From a checkpoint of a small mixture-of-experts model trained on Wikipedia: 159M parameters.
Below are experts of layer 6 (counted from 0) of a mixture-of-experts language model. Rows are named router (the router's row for the expert), gate (a neuron's input weights, with its number), up (a neuron's input weights, with its number) and show model dimensions 128-191. Each number is 500 + 50 x the weight over its row's rms, rounded and kept within 0 to 999. Numbers have three digits each.
After each expert's rows: "mostly gets" lists some tokens that are sent to it at least half of the time. This comes from a sample of Wikipedia text that the model never trained on.

# expert 10
router:507447522534497587522488512539510458542504367580465514522493487539545482508599428566436488555412507579546506614575489461442523556487508499435491515425596479461610516611511463520462500490442499
gate0:541504442493498420486535478463468575449492502494507438520505522535526494535502429537460542326480507521469487576523480477493541514655523458567549544521479496590406516596482521500505493587494518
up0:563494470458572503463505518490480423483556466455564455523498446542454495424541459539543560546607428499424471481572563573449461526518489501474525448492529630450461567504511528354426569388474484
gate1:478494537462444475538494558408588386530502442529498521466466476537556543449496462364544479537497542492472536455558451474535509516512432590536471607484500376555502445509505558439476538501504467
up1:414397491486447444474471569470492453494497492463522470496503435532556473499522457442501502536531512436541548399511453481547449511501390514435476508586484415428482538579479467493448503440559480
gate2:494537567445488440440579474445486550514457533524570464512552506502544522513535440437498518454449543542497479527436576463518493411573522607528475509475630483474521487533475476482412471430585464
up2:574538470433551520541466521607476619539541491539463392540555549494459548474430513441409504486542578433440503478421560498439519574456465425549569404522508540389489463514443468519445521412422510
gate3:561534429465525521454498497541541531448494470497512423492499564545467527446538420531472525499486407512513436554617414533523579499561474496506512505521443486565603480544535476399560502494497577
up3:470514513516519546555470571525459557543531458473471484502435435539485546531456449445546424495444509591576497576384502493498493464482584539454522523502500437566471536472570458453456522485557522
gate4:523503500443436542470439510522502550634580444484533486524467485569452550438500523412590489516531507441483485509549512479491495534486630534503536468493549527486562467524504574526461556541496502
up4:444472492511452528454474499556416630567534492470522483481537482403468544584464492576475389485469534466512558493452440529605561516528490538560577530527488430451439473557553570434578481510473455
gate5:585527520484507469454500458423555394529487543516470490468480421416525480529519524566533499431447503525549457520503566568528483500482530434431533520502511516393531491566530487466583468438476486
up5:569443426545484502565529454563471404580502559570475492528563505484488482480543425489520480523470395514525466477493527469445516605569461494510563464568471528495419405493454560520467545518482548
gate6:493501517470512521513523544545449427495550445458484478444462498566447503505435539528530559552552483590506482528444521539528534478573484489535542495481530486459497452556490543439455597597531533
up6:555427484459516580446577534538476481566502386524419432535449533454382517417510499518610505521563448470553501494467561522515425464497485525572521584551492484489475492479540525499403451551496467
gate7:432527563479430503519536496576542475447621438499501516449559556449575512475453512488434474427419491419488515474465469559380486505500446559521504522440439460508477490399407438515465518652518421
up7:580546445472461559425428480514507517467600465503438478515430440591469499498532458465540452517512520493469482561498591403445493574580453516489491528483548503560512451556636410492415519495413488
gate8:492504523469538514557460464498478473529566530521535534506549467480541456589451554506494474479541511398543461499500572514535555598590460480525502542534482565476453506550500495463542555502510346
up8:521468538466466487562474507564516523411438557625477533456487533433538410455532534521505483415581660483464487474585510521473555498557373444469441520497589482435467400483576477591579486462469426
gate9:507502522542567510439456426424569557454428472489406506481545464557493478457531482452580583442477506436581555572466519520487498543481542476549509475471453475488488478462542493550536550454480496
up9:436551509427463461490461569584494355541493507510502546555545436479518491517560572552507521444486507581447469466446491504532514557450495443520488581536510520559478483438498485577498462521602376
gate10:504504469489458564464538485436370490538433611424586486500458529488491520454522489437482591583488462495549469443540459486533487500490560554482497446537454435485458440539522491533473471485490565
up10:526501501473598517576424370565454521593566530442552533582441526581486582456438548508471470477528422467557486598493484532489400449563441510486453483554546451407433484498566625539562502461570444
gate11:559568466411546529515438557458488564549452491519531523439404426515495499571400483537501481600425446438467518466432519494470468485401505411496482477508517480456394463642496499445522565541464429
up11:491468353476467524493570460372495504500534507452455512491491479547465515433506449448427488528468449525578547456479472470575533455557509582456489488509557418552469437523503545550440572530480495
mostly gets: ".", "\n\n", " include"

# expert 51
router:514501495526468527516555595419492473532543519492508467506416425560531408487493458584509420414601505487444465569475519433567516519477455430423559480487505478622441523531459493496422448480575514
gate0:503469560495496371549484467498597550492567558512491523476577480387576447528489539526491326573508440472500448542496416403512516470422593521410540505494495402524497491529469526531509566479510502
up0:421453472533511437470487567527579491570543477539511528494479490485582561509415467497450438499440434447506398545464529464463441538442518449453529539535472517622508551506422532505522572507495529
gate1:489552427486613585463475474549441567442488411533533539574430475550495421461408563448508531607490527461550481448507580510461466554506430516410539440488447528526483405438465510469564549527462502
up1:517478627506517554570531430513543588542457497610447475514455461590535452530410638439477380465533468479559436525534569507509488413522522471453525504469424443528539562522584549509519543457544521
gate2:569485511468492563506547526491499515423493504500471458536526436460509409483537472525543469544485547477438511499459466542532541441531493471569426427425467486483508447439472497576442482526438500
up2:465532529502493408520422493526455559486585565494553487504403507504497591535456504476429543461457498472553593548486485525562560571524556514472518560525497539446474394486452533521469430496544536
gate3:473504550471447470587496470522491489479446520500590454484538458503386399521490463466422593498495535480459483514545497466494540507473546538537500432479511507462569497475497524558432434474463498
up3:447439507540548470568574549537475450483559534504523476486567440493548490556429502584487561461519488470504466542528401481491562466589486551549532478526470584538532463441479557433484540493496541
gate4:453523382540488542475503441601483510490523498461436548444539461460610541451565507607548480565533440546484440559510546530502466451450523526522523467418538524513483439549529366506433420542469557
up4:499482400485461373539513448493519555420460469572464509565466493563601490520451551507471443538630523519663487486551417407486416489445509597528437546494461493510492460509461444441501516524576539
gate5:582566535467498447546572530510505504510556452492471541517612539436459480503518506453545578536464593599454467460444499489612593471538482407553561512555417514528440480487609438466542497549488503
up5:561577517528480472498518561473465416392350587557556471542470504478504489572544511519526563491496481467555511442470482541485502495530543403424508446502466483496456484501455556471521519404377414
gate6:501591511449500567568560438521470525523585579525444464500513519522421532440426449464503514529486495487478412411532427516499424558463519603357425486504495457571614450508475493501471490522565435
up6:528531519472555467641514462392499580432529508539524513362519525491591552506453481456566558527449412511448450511491403411459506546495480504410481481506473406475453485498539509434442489455506511
gate7:437583618429517481464526590469430521576510531450475542430502552409562539513579454483530492431471526480537574441544485517479514541502541504465543542517538518497481563559535536518470504479510518
up7:442585416459486486524550629423468443484487457514436588577500517403513543504523503516523482515471536581544465420516424494546543556547525470516497501599509513500505499457503564541570526385466543
gate8:472550584459501526464543530406466558553516495518533519448500467441504445513470455491457442530487575482478546575505417467549417589512567483553562539508546506554422479535555537467457411584546562
up8:462440538488518499476535413421523517579475400439560487497454472515550454409469525506528561542560580458506427526519528446559494622561437453451580465526576591505488473433480535585495427468535464
gate9:446424546551501564573519416556428490491445571486650477489466526504474476497434399489537395560444497443504532513504532513567454541578488583531489524591448504433430482486553490503486460501441569
up9:452484471485554478531472434470557450389576491604473567540545533512571503450537530458440434559497505476565514526565572529506537490522607471537471483437467421479557562428563506461564464469517569
gate10:516451539411562573442434556539383465410560526603502569429578440442364482499490482424546461554493428495504428532470559452510536514488486521439548482539479569426465484537471594494472496477544510
up10:555512560473493495530591476574537484474526573483508470468522597368440534529525538536531484541451514434519535460580504493616562521581547490508456428625519552440479442479440493528502547492468562
gate11:483549465469509444498581466538545539441512495428529541465501463518474567486568541511534550472430571554525516516464538473458522497530495477425473494475577481437523566530513565508490556528502517
up11:453541481560504536500486508453544494460506549492414584560545477472516475445463526504394541559454529526478502533558553441566482518517489552547441523482537478467501547531439453533521548382548474
mostly gets: " you", "?", " You", " #", " What", " Mrs"

# expert 12
router:546381531428497540459543427439490493573415549605451482470487530509555532512555571550512468442538413429511478502507434420434515514489597427514440465429474411500438485571562450460575495500537521
gate0:539566526441520468544404413567617503517517531533526507411599478530569547480506564533475552561488536499442513561521444458453408666525514472522507535431500530487578570465455519528411504489512450
up0:448407562564536454463504498530436422481458496581526505593430479471515455498616454417501509480516382487472530454548565502544476503526472578564471554496521474510561443454455556522536431509538453
gate1:439474556486461468495428458551542504446430586555467506472479532486491570498585500544471592483492515499492495495469505423484578499550468585454452597507521545523554530459454427524462464509516501
up1:502537538485489529448480442488515611444578524583470510430498394449467581468510440475533516450498478526528587530453583494452445508516490526477486519519461452449555428581534514535531457471482532
gate2:633422487506445506612466478489511480426447574543449498610485451490505464552559449441487438544530519556454457579441537585630410519435545476553416461545481513473445545478458457542556528519463519
up2:539439461505438491523493513439506464515536573460409529490545497413531434633498440400469466545498565488479421551503518586601570544520529449494440445453466553410469536419536570533574478504455449
gate3:492511429480576391530490512480554477449548552502563512484557508539539419459482552589524539544558509543603485539553450391493457482492412396515508525506427486513534489453495583451487502422414554
up3:527495528511498489523484594579558445509588460493517483406471458481521565475408489580578476511476557510483486388605453564450467450573468562535436464457456409529522556475499540544338580440471441
gate4:590508505549472535501569414537527476440566477517473489572538465496404547515530464477513517553526516442597528523459465544607497418503472519539555527611519525569490528484548432489522488508480527
up4:450457577529540484551459562433446495564478624563456465483533519557473493542531597540517494485556444511483500450606508505511486452492521540506524435530598439518544505448504541575451398500570429
gate5:503514418416603473553478559436396564498528563439541503505539445473550460494570435390554498552618506423421571584437494514502547492490497510531530565553554527530522421450414543415548452515514484
up5:533607499532514481610484501524467498496484490485467577522487503520531456505472442436531476509588533434511469456484465508483532526487465422505469496615603564550482411478485573518546485590546476
gate6:513420478471432559474486457547501466560602463495467509537522469484476532625541449595537475491533425508511512524430523459530489501421541476530479475570504508588520453526498456512464466562534525
up6:484403589477550479520396538616460471488519476468522593500474552408459498445518487416464469496569459425481523544455441562559489489488557585522530526463458488531535474492542454617501506463530442
gate7:481469546439521507515514525518482487461519621419483573458557470589465471457550462424477499478509427511555491494510509439512549461452508401511559444545606546568497442448490430534487491500494573
up7:512510474514502548474484522588474530544460516463424429575542592429490447492600521539552511503533452595494437424505534537481530428529478581495469433504502475494490418582556532484513507524536512
gate8:447413650419487488539472459568403456479431482490527531499544535483566587567504493429441437609477498478537445492510488444447589495562519423466494514496443528508571520500565539497498477462461416
up8:510565477524465407514523481501523558487465514459462503401498481509440421475466504476554486491497489513486465547461507463459482514537486552483516498532456536532527552489569474460499511496611577
gate9:473564463454536599495497539443433530510498522450542544501508434469430494440516539414431529490569518500573476449466490509471572568554447609475556444541510491457546458560424484545415511410491591
up9:457523480522494479478475440525536465536545426486517551546543456547511564452517595463482566474556475474558496529542489524452462546452513476505436553519568421464437557461411514490450500467506573
gate10:547503600586450466538569488439519520501482544496502552468482491551581585445432486526504537426411478432495531476534525547579461436571541559577459456556478566570441468402493613525495564371510511
up10:556581485458430506455489497565540484454591433499543520518479477542504428496445441422448538453499535484488492497549458481454529598480612432498555519517552573493478524499386535495427564439436442
gate11:491518436605529512531511445546512426477465488550523473372542428530381576442441494470505441570446504545520526503559535545444528533493392490489376506509556468576459550520612518430557582504446505
up11:597501478524556439406487616488578454537506535519486433463448586562448498431456491412503495543474540569458519514532559478415457602577461471515426569531434488486557548466506536497542612563441464
mostly gets: "\"", "”", " Iraq", "1996", "1994", "1992"

# expert 59
router:479547551399545503410438476511463438500508478570607441519462509472468547532514428502545414423440403564571498522470469401522498486532561504446510511522519426566513502526421466533411455531521590
gate0:526601457475490499567579516491463473416535457485479478528504560473403494503476475493436473526560444449509519463507596563440528456437599432542509455520504532476469520542445582481453445581482517
up0:478500481498540520514445513470539552533501605527436466513523495590503455479515527490486565542484554434569435434524396430572515478482461441422467546497581563397498468558475529473491484540476556
gate1:542567490500577498564429553510543537446471475427436563484437552523580448502541581545502436461467452527488485553472479500477575545468593538508511527383487494519398531472491533435487506541497508
up1:466452512520611619652483534548558488464483505387467626519457488545554510442479502505485552476485516514425453470523614498445521452455471410491501439480507453512555443502560435450474394559506453
gate2:465524492493509484488488450500499523465520450467525550504474531507552519543451527490539409560363534474427467495480504508481520545525517527529521485498539485497567471450485431494506476453494500
up2:433505535438526442599467484547556523467494489482538494435496441458538530476500430458564460440503532484456481583445443466486514497609576556562458428576490489510500509594506478482490427594403560
gate3:496475462575561571463577601430477524532376529441497415604411427546531549506498472429527577479647456513476552521482488552533537507511549434556521452465527519471508498530559583439499526579414500
up3:508426486531505382438482440622596543486538475580586605477580598541517465444542620521487489498474458412497445495523548492474496504439497556494499451419453450490497535529495519530562464456409404
gate4:456521487507519510507493421503449483468423511473488467448491393485512506469390503494535500570506477394508525535546566579510383535403470533519477496449479494506536528456455527505514538500506401
up4:473454550500532549548511469520516472490534528471544445533453425512555528550495405440450405514433554431522483492460493577504467443497552418467521424408421455436484482528482398577446500566427524
gate5:528541456588550458457556518506539471535446516483689472470508471433510554515535515482518432582542540513559524473491563489496505499451495461466482439524494507475459418546415507555512468509433544
up5:485501362562487580499459500500540509455552457446580477540627449383522502508403559555448502561572482580506466507492505470494462495474548553495574505433454494528567462538391582542589569586515610
gate6:559459496438564549460419456535521582532469408547420504563469416482610437563553513361473535517465421420517534503488576465533449461552526545520538469508515554496467479529507552500476509482469531
up6:511457554538485487543405466501601539558545512547513492503559518557535401492471559475440458558532553445542470515507616499573531564477440501515546423522468568490439500504449481545417423511450611
gate7:563566586556522533417479478577625575558504520484469558514448457520525574481401495539563488562449465549506612480544468549392468429494514411461549501547439527519574413522448435459519465549462560
up7:614483550442471483477443555507550579549504406476520555578611503512399503524462477527452516509546432513423512444478446575451522412546498388424513495459540506583477525468521583459570477464516535
gate8:442515483529365447558489466526568486447399551472456465441540470448539581585484518528426495472523524536528607421558567349460494429421489504473567521479507370520518462550495560403554550467570499
up8:453551465513524494499573483480527494429443488443561527508519530509486379494449458421579562442553495464580508421454502564492452625571477527535525516550491506462541415535525512457563481528558564
gate9:512557471547489543581499560557476438456569476436503525493446457492431534419538551545422552463513495549503531480487547560544489593476458438555532474443447466437594456469439554457435440486441458
up9:575531501480538516413510562574529517356553506536475525594495515518496668469456559446517509407498464424504486463475519533550508501424542478390429575483545546454503519583585465594353513441494518
gate10:502451488575530454467534495537418538428527452450513489451585569503535540468398536461438581493490563493536578595519469559551529394572582488502486548511466427491508517492530421484562481493533490
up10:479462558547554467484507441485391549566423447539488440482510469425445522553419511458456598565534543585481457484530563496430421471422460487616568490505455546516515498412520511426511437453495464
gate11:522507563504400502600494369438502520472482489476525498497539558493466443469482487549531457527517483578479444385500533475430387465497522477513521550535464552596486616512581478377434574458563458
up11:462476558489484462508513436472492526555523452520482555498521587457463401527561461442535480501570553538488412506566437553486425535455516576533525467506528488467491589486560535492478580510606445
mostly gets: "а", "е", "н", "и", "ل", "р"

# expert 49
router:493483531538468522489521521450475471566447378540562576529368554538546469501611392539542508543500500595547521544512572492433530590460459571460482497469541454409536532460548409566509548433605489
gate0:422528499501611594492405451544510501485617436438455486495490449547534456395544565426530554493445435463537537489505460529491547456486505563585404492499533503539578335512460451484434456557452471
up0:445501541536566615525452448457506549537541534504418500503539485575442473455438522489476491472471512430488536560533471469439545481516450477543522480522523477552538474530514329589539452474487475
gate1:442436579527539572510510509430495483524473490523519506501460504502513540557527463445570565425565527510614494518460436592522553573507422453418555513580481512443444408501380486541453478595426506
up1:430436500454486609524500502473539504543466514454489478478446478574448445473451543439635486598523539520571581452451438583492540465521486552547482529522567531449431494483418477448446532526516457
gate2:479557534370471483519424526532597591463576444541486438595516530560523576518500432448500519481527523580429569555477395492469542539481532487454496559526447517502471585496408530429473474498513548
up2:535496428523526483519452481458418455503428479590502437494568462523498474390535393615512454476512572548504487465542543573433543432431544553571494490510463618574531433524436443509471459475473504
gate3:470475549501616528527442450459572605510446579479425587448459494529428535488507571585527479509500491505488477494414430429563496526484486577494520434520578490527439495593476451446479492496615553
up3:455463464562505496449502524517548485537524487372513501499408495434511510518592493433560456481565470445441459604506510478498475544508630487553549453540554548468428566501501491492558518556598484
gate4:508419534492498504635492548540429536516527508547504403449525527524454539483444438459570580442561512490467476483514450519473477521544529462425509448570502344459453578517512543462495522513528484
up4:495550428422391493396538532445532453542532513377540418571468489469479433516512508547486492463474514549586496512557531534425483609468416509499453548556512540538452405580599526525507526567536503
gate5:473502592455589444471544531498509531478485537524543401553471494477495497533477531471433405518455546472599451525597428511529489463463442573497567466551563532529523477533513544583539472515490554
up5:479581477388423542456505467520468566584533554446495515507514477474542610465463475465633409432500534488481487504446548580467522451481590535499490530528516588638631464575570548429439550456500584
gate6:556576494430494489407509564483493594546427536530493485521492506572553525396411535443414475443552513494557518494420570512455473496424516544457486457483427473486588527565510492425434479466550556
up6:537440486512493540495550560505468544404488486475408523530553415538535615395503556501513472445429514492387485568435491556539533502518521536481503408482436578466491519498469587481480443452495478
gate7:538415496414537379633534615503444531469485527469506489474566510627587602534529463463558404439507556513513390472550502427524497465476454558395470558518472504474518578518510567538449469499514441
up7:554612529537547597450379414525445357472511503535529550455502530397434469492506500526479513550530433506541473493563575491540493514492538426506497507492629471520431476489500491503445568429505540
gate8:504527462481548570413518505608461564465532515495421539613485489509520549472421634533473618378471612453595497578477510585358501463440509536490422503535454563473452501564418498440554488510537598
up8:446559569494508586458439408525455449549540629444435505550575457490455560502479568503543490373548536510486575444500471590441479652511443482464473413517539536549508480427480574478547466500435465
gate9:466478495439537449542482478634535520420483485529572580573500538465564477484518506487525499480449544580581424576541588458448470448505444430516493495503518608516504511512359451498441462526498514
up9:470506545486493561456521544490539489535462497456532475585530508489443507508481504392468567554396476471531436495523419491439501464581442468465505515458538417519587413579464486468493515536443507
gate10:510546501486419506452444537466498477525627456527445469594427413516508550588441479408567549445486495587504492567572494490538462446580561539535467491358486483371529535498616532561491508488549460
up10:518472473491558512500473519543482450589505500507503549457572541393512529434407562486434533452493478592482428437650529518427624456432442507555517569542523537505433546476586493519567437440538447
gate11:573514391529552426556450473482541438459491485587548548573489485487482531549437530505364445451548470585466530451371493506545588537486478531571480525513463488407526561536506571442469451541553530
up11:580516473539506526393518422424457450439466512528548527441431522580546508518494451381525418534519431481474515467432497424557440460458450491448501520394543525486430468520469522449517514521552634
mostly gets: " 1980s", " 1990s", " century", " 1941", " 1950s", " 1943"

# expert 21
router:530476543502502541503465540543562564482579452570453516491513498513506495534518416447418469491436510484611539531544445431578549583475484428516495498539559497479563411571429473518436487533462536
gate0:526429488537543441513438502509512489533523558442462542491555540544493500581499509473430462474412586528497601443472515527465410499470600498536548532529502506342411435543515567545465467537582496
up0:473462522550626439565570446549559461448548498521491430513484545482516567569589485521563418621462436543528637456441486578516435449596413499474545471478495480479491543545544506578594446465494525
gate1:394579476387546540521520481476479471352491488533485462416544537460545491469503596574456587512463513552467389468626513575475558582488504497445509439553494537489480528506501505434384540479462476
up1:404459611474466522475404518600503479485502457410547485458540455510569556547500510520527495428508532409488453471461531514518526557552594470328484567515516445518625561505538475502562437515594487
gate2:537479519501490498599440510493586509566499466495526514523528469547534595571582412566435538488535484495519497479520518560394480468482478562478541470566500507398495406606542536526462577518590470
up2:550506495513471658576517424468481516468472412428517397538549418505573483432513513595482522579474563459455512521521579475518539461452461504554527462519510524426391479534541429509430508470526445
gate3:545483543390526549481460529443432505425510493516548426594594526559427406537570518512569511536470566481412613522605564536479530557486578526403560488550487429460471579422487539521455573517537528
up3:526579457472448497575522536543494432463505510457511520484519503456503518449550471555582585510482451520612505577529559563499512527505454556492495406549500568512505476373487537371459475503517593
gate4:480452426407522539486433455430501505506555569557499582540450465462515422519504568554533540496420437528547499467500421526527576473486511481476570492524611538600437483528462458489554500434464478
up4:545582472475549538531487478549481561518479590598544508464450448630492454492480520545430503478424526457525531438452481480504514582508527440508359538561516506554608558523491446393514467576445455
gate5:459465448546553615490468478448470423495410396429548522477559445515487485495572429468509482495517543491453544536487475417460461457507349572500479574521473487483571570477447501502453484481466575
up5:391470476436523578414492564390515471559503495479480526478581513513456518453477541564510470501484542456510514570402470463415421521562435570531492519481443425529511531524487526496518530397469538
gate6:490523583492490487478504466475484463485541494557496521537458501526476464503493510530372465352467581628476517495510449506498527452467440515557464610569448582518503497550476527473418556528582528
up6:440519505457501451604486503500535501533438546476450467504520523436551531587495499418424540426466423457569549474574507575514480452544484484494469542463575541521450515508420523468482445506609436
gate7:431561508571442513462523445481513463562514492527416410445469465506464397475464412484576479439501495483449408504516426545489489527600475481519511497515521427512481500561499634512524429464516514
up7:529536505484534596489533502467479501500461517450440515504529560483574477540615462475524522581478503499440506466414485454489453533497520586535391462523479452497443590589582559452498477422480471
gate8:514448560513513398496479562549570612484461611503455494539435529555502529544495417591446453512478533488433499462499527545522438501545454537478531484600453494462468468462455472512502497425551520
up8:579487501515438458444456414433518524478504503602455528490585551523473536462519562571423504501521513461448499434490512483540429498473549452454518480524498516467536465499516433573436512376514579
gate9:550492478432561441436458553500539446441613476454501479550599472425481595541481505586483510510520455529503485531477489485543585471449506477494535536585541537470497482593427518515534506564477531
up9:482544555455493473536462490567508422394490538434557430531589568398475574412567499566484516507553453537463509449513468461558560436533526489556577466510459441534494541525392415480449489566568515
gate10:463480474422430472450531496454513558431530475470487499489517474472385412460433442428458548507425617489504423412478531447424531438533381574535477495481529569480561530491471432379553445551432487
up10:396479495375546461479463495428451531453541510431578489427376491628491563412489452473405532539526452543505537490481471546487486502558506429415424449550462376511628490454513427470458500532486510
gate11:493565554538455441480516452462547450430551598502526508528527482469521569491432494447529455380377457512490499506465548596481495459384475430503513467529489467484473525449463446519562449454470569
up11:500483577494467420536464519537530467519503494539543515429425522498518484539429461495490486516500436523392542457485534526407453501482485525493500453474534421463462473506507565494460392437556423
mostly gets: " renamed", " ;", ":", " →"

# expert 22
router:515435581518446397552456463455507522500408491460541547519551559416435474496495615490425408565607518580471443431472453468484501487559558555542561531593480480543507567395523411458517550461530455
gate0:517550553407561511499423400601480491439547459420468435507557485549537621461507525460473487497570530588478530528569533567472495486466479508473555540501531503543434502518444487600459503462473447
up0:356498492539534580433525506485526480486471450544462423525497556438581467517528446528437502423434453547454543465520579544438439482510498455533386464538469497480555671570520545450496444453499458
gate1:542483574327545522578511571533472481473527506517478514556494468438519486516498482413515487492513489486496544554481543506506517506503571467472446481415414531508457527481580500491466487501419439
up1:520570472501466523475452502610511560521548530537587533524570425538408484517485548351453505526542540540513577564537633504516494472559621518443513432490460465489550531533533553421562483420587509
gate2:423558600516557551523536517527558467463531502496456488651493473533523479609486557547526505324545534474578570440548540576419549508455487467499506547513475481573499481476498525524440461493520478
up2:432527570434584534500402445466539555483588438469504450562546543474517517457501527462538486542537455411566459461474577491442520487514547444537442514566494586494460571478496504466481411489431482
gate3:461573563444528483519543465427492525432441490622478498525550512478471480482506539375462487523470439506557585518499474553498462412500496538483535469521383492574476486465577479569495601528426432
up3:533452484570437532567603446483570555535512519526589539447451548580630445408482565600436455400515548479571470556534563499542440565490614449468518479447539562538502457537521370536509557493449468
gate4:468466418469562508521538512574543530471497580480539571605529434404391482472570478409542518471549497510484443456527501540523508462433499522452476442480433520549468577513510549529530504517528570
up4:425610523504441453441486484467506522504499439495460480469465529534506570538471516507541479486490528554492510550497498511404484479512494345523472532513502422527496516547530639506655499537515463
gate5:478537445478477467475482508569509517505612488512478570437507512455448552469482575454546493533518455474517447506496594528446532566563544543512515433518481558410536595388433438470483463539457547
up5:520509477502552475542467561530436518536531439499509587486544513558485467469519548479557550450470406528586523486550514502556427480439487546498464583544525500502565399372517500472570530566473571
gate6:512477529509491500541380402503514493526567446482409613508487484528547497444572413482548512515427432536402396426548534509396499516465401630436544519494463546595499504497507510461584433558506513
up6:580466474529472559449511437454476485490510483544450490564540523506418650434465568471430537516482477445495500632467549507583450546498427556517496389548503420503523527516552541604513458438581531
gate7:443474477612433409473407567532674504570441528442442529487492495507527503401453492459619493567523403436464560472459471484436542522489575484533403544562491601541522576557525535464511509525456453
up7:542478390446433475592533497401539433491570454437575545580507558474533578548536482506518664555460613558526503549554472533503509478490534462443536449518601554473489540569575411461505447459464522
gate8:471477501441542467487467465576572541495609450463457496525508551533436485424496463508551521406491518488472443448567461475510540439504571488480548471591480453482499489464476460528464461474520470
up8:576519441532549490522459464503487449568433535546548542480414488511505554443493560423467508543488419543417528403520426552497447492498450482521528516409585480468497465523537413422553457477606457
gate9:471532470499513623568492512509552485510504535487520491573521436457468497437512443438473560526479462472568510487492539497499541474499559572487558526453392515423579506498546487441471436472551487
up9:445446453526495478460528563572487544518518458416486559533530472451562472427506551536429398495468520482566526487392445527475469413582558576567536517454559427405483538533434535525464455482601470
gate10:517567582532550401584454543481521496505535532489556549458417486505475537459542471541466472551404539583476539436595499501504480487477395407436419519485557542570549502492415491543561523431490503
up10:620525521598466438473501506532425387475566564402520561477536528520549512494447485527502485551395447474577536462498511541539500545588487416421544574481447482532524459494476534525533533501513550
gate11:521469625431409493475582573562531564571485476523505488469579506501486549468441402467555529531468398452520519523459493521483462537519516575551374557435534500447489570525448476536542547502445415
up11:516491497441524433483525565533514468507383548451528453549510569458503422472554500493563488466411575542561568522442517566528545544568503503478539488441423380501479507474517480578516439550441490
mostly gets: "rial", "al", " heavy", " Golden", " Medical", " electric"

# expert 40
router:520475519509383456578452500547477487452450502444558434486510476524475439537481471523523447449603483453417395493462543412524547524478495532509532559496546468548477477359498480485471479523538446
gate0:458539545543460539542522432443487500580480534397562475472431445472478527502423504435401510476489542539498438564496471450407433502414543528460424619552446480545479582473485436569450491486455457
up0:535485524449492436528473529482595569464471470574559462509441528462549486555493548403505525526522462597459563502524530516404577441493478445554475493560569433553505468484408413499481484523538473
gate1:483417454434442498413500502479466437469466382523526490536550537436517523479541542511475530457570539534577471521553560547463522521461600508514414531450528504472466595400503560443447448416514546
up1:509528518480465533483542462432577511541563512464623517446467646500458558463508560587550539521456569549520486488465484461583458535456547426525477460493511433473527563505511423564483490465485453
gate2:579496545508483503572569511609507518515464533466496418442423510509486470460585467486540467500498517510476456370439585534537522551462530458460471518485528566481480514452502486515432478496524566
up2:515526492458658480487577550526580541499518502533442418576528503480432508441534505532584483471596415530506434486532505494496454518546454557444504452478449461368495436434531580522442521456475492
gate3:545463529493522518499602529504495597502452589479479513463534574599480487542477479474461548548546415425465517532439431451469510471458513493473389490523585546478501505557603459464443494453540448
up3:466554488562487511508455510578497509535593454420562404553502544445558553533487443506475424478456470390536451477531474555548489434391479417542495576521523456466600471560509494438449454464467460
gate4:436479476606537611569475512552513470571542469475503539462468466440608468447444539499484498433414467530494457494504461500567459478435440512554582522477429543514557534470448498576490532470372458
up4:521540529481531591475546522446468466458530585520463424523626518487467497505542476373428520517565529493475529456505480514472538428500501496478546532544495502441448505430489516539509541558433437
gate5:555433512472545437488458585538514509508591607441372481474475488414442508442479568521507553559517470472526529503489437487517516500490457428552420445657537489532500469410468491476533460522437587
up5:463456482566447499393490490517606514509395498502545477405403457451447554400534565454508493432420458495490509485544504527467486432523519643547541640390540485514495528592457510455517472576365571
gate6:512525544433595423427467441487522474530521488489521466442503436515441439410470547511466550514494529506566485544434564483483506502485502545418459542493487523368523481452507534429474432449547493
up6:554527472561532496549472404413510480443575415539529471546436441412485428502428458456454465414575482510498532516523454539519545469479560536498508456475546467493548527458534547492524369579455627
gate7:445505554478447531476499457531523446517557540487434485545486487564515468556569628478335486559475495391452502492570508501519430464440560506494453515492589364497463541437434495471490528504509520
up7:555440583585430470499538552589468550543427513567484534486483437432473529546274537450449492518510449559573547488505540621540459511536570475537531498579490491431439501579538525521527460482377475
gate8:472465505487508493486458433539541463538572409563548452529506537492432520475520540506524518572566548454474528470538493515462372514470499472436436516499532572443456475498546511479451543450473506
up8:467428493426536459464527572444584513520643451469609436481555423502512492526465652489488505465527495458515526519582484415564538579566573436478429430484533480476483437505605460501482543534491512
gate9:483492615557434531510451509460483557542577498509507536431434467518447523585491555518481493507491438474532476516530490470407513528485568605474559554433470522461632533486539473481444436447470565
up9:495544462498546473506392499528529549500454517463560466606457543493536479464482513473418542497446534515511399456483486479482482497472452493582473506554563473453546441469574552452507541368428476
gate10:480467474515357513431515562529540560572462500541494492538589432469473473500487522521424502515481517520506398477535563554484562480362458493438517493539464490454500498442556536554483616521606401
up10:534453451433499587542464505472524449511441454447497487430542491524526510424507607433390460531689566455536471481604527445542383512506465529561469524484468523482545498471590587523518418446547537
gate11:517436407467501587533459444428524502547459467518534548542480571576537539403536528517437525559449540542474481526535490576561481469493570421565482526520555571398518531539503375437412574435562515
up11:509543476490584591529563573517544471524516539545544477514481479471495435575475602485546480530422590467467469472546441434393504452510483520493429492494460551441475415543564467402459435430529439
mostly gets: "w", "b", "j", " Web", "ab", "ud"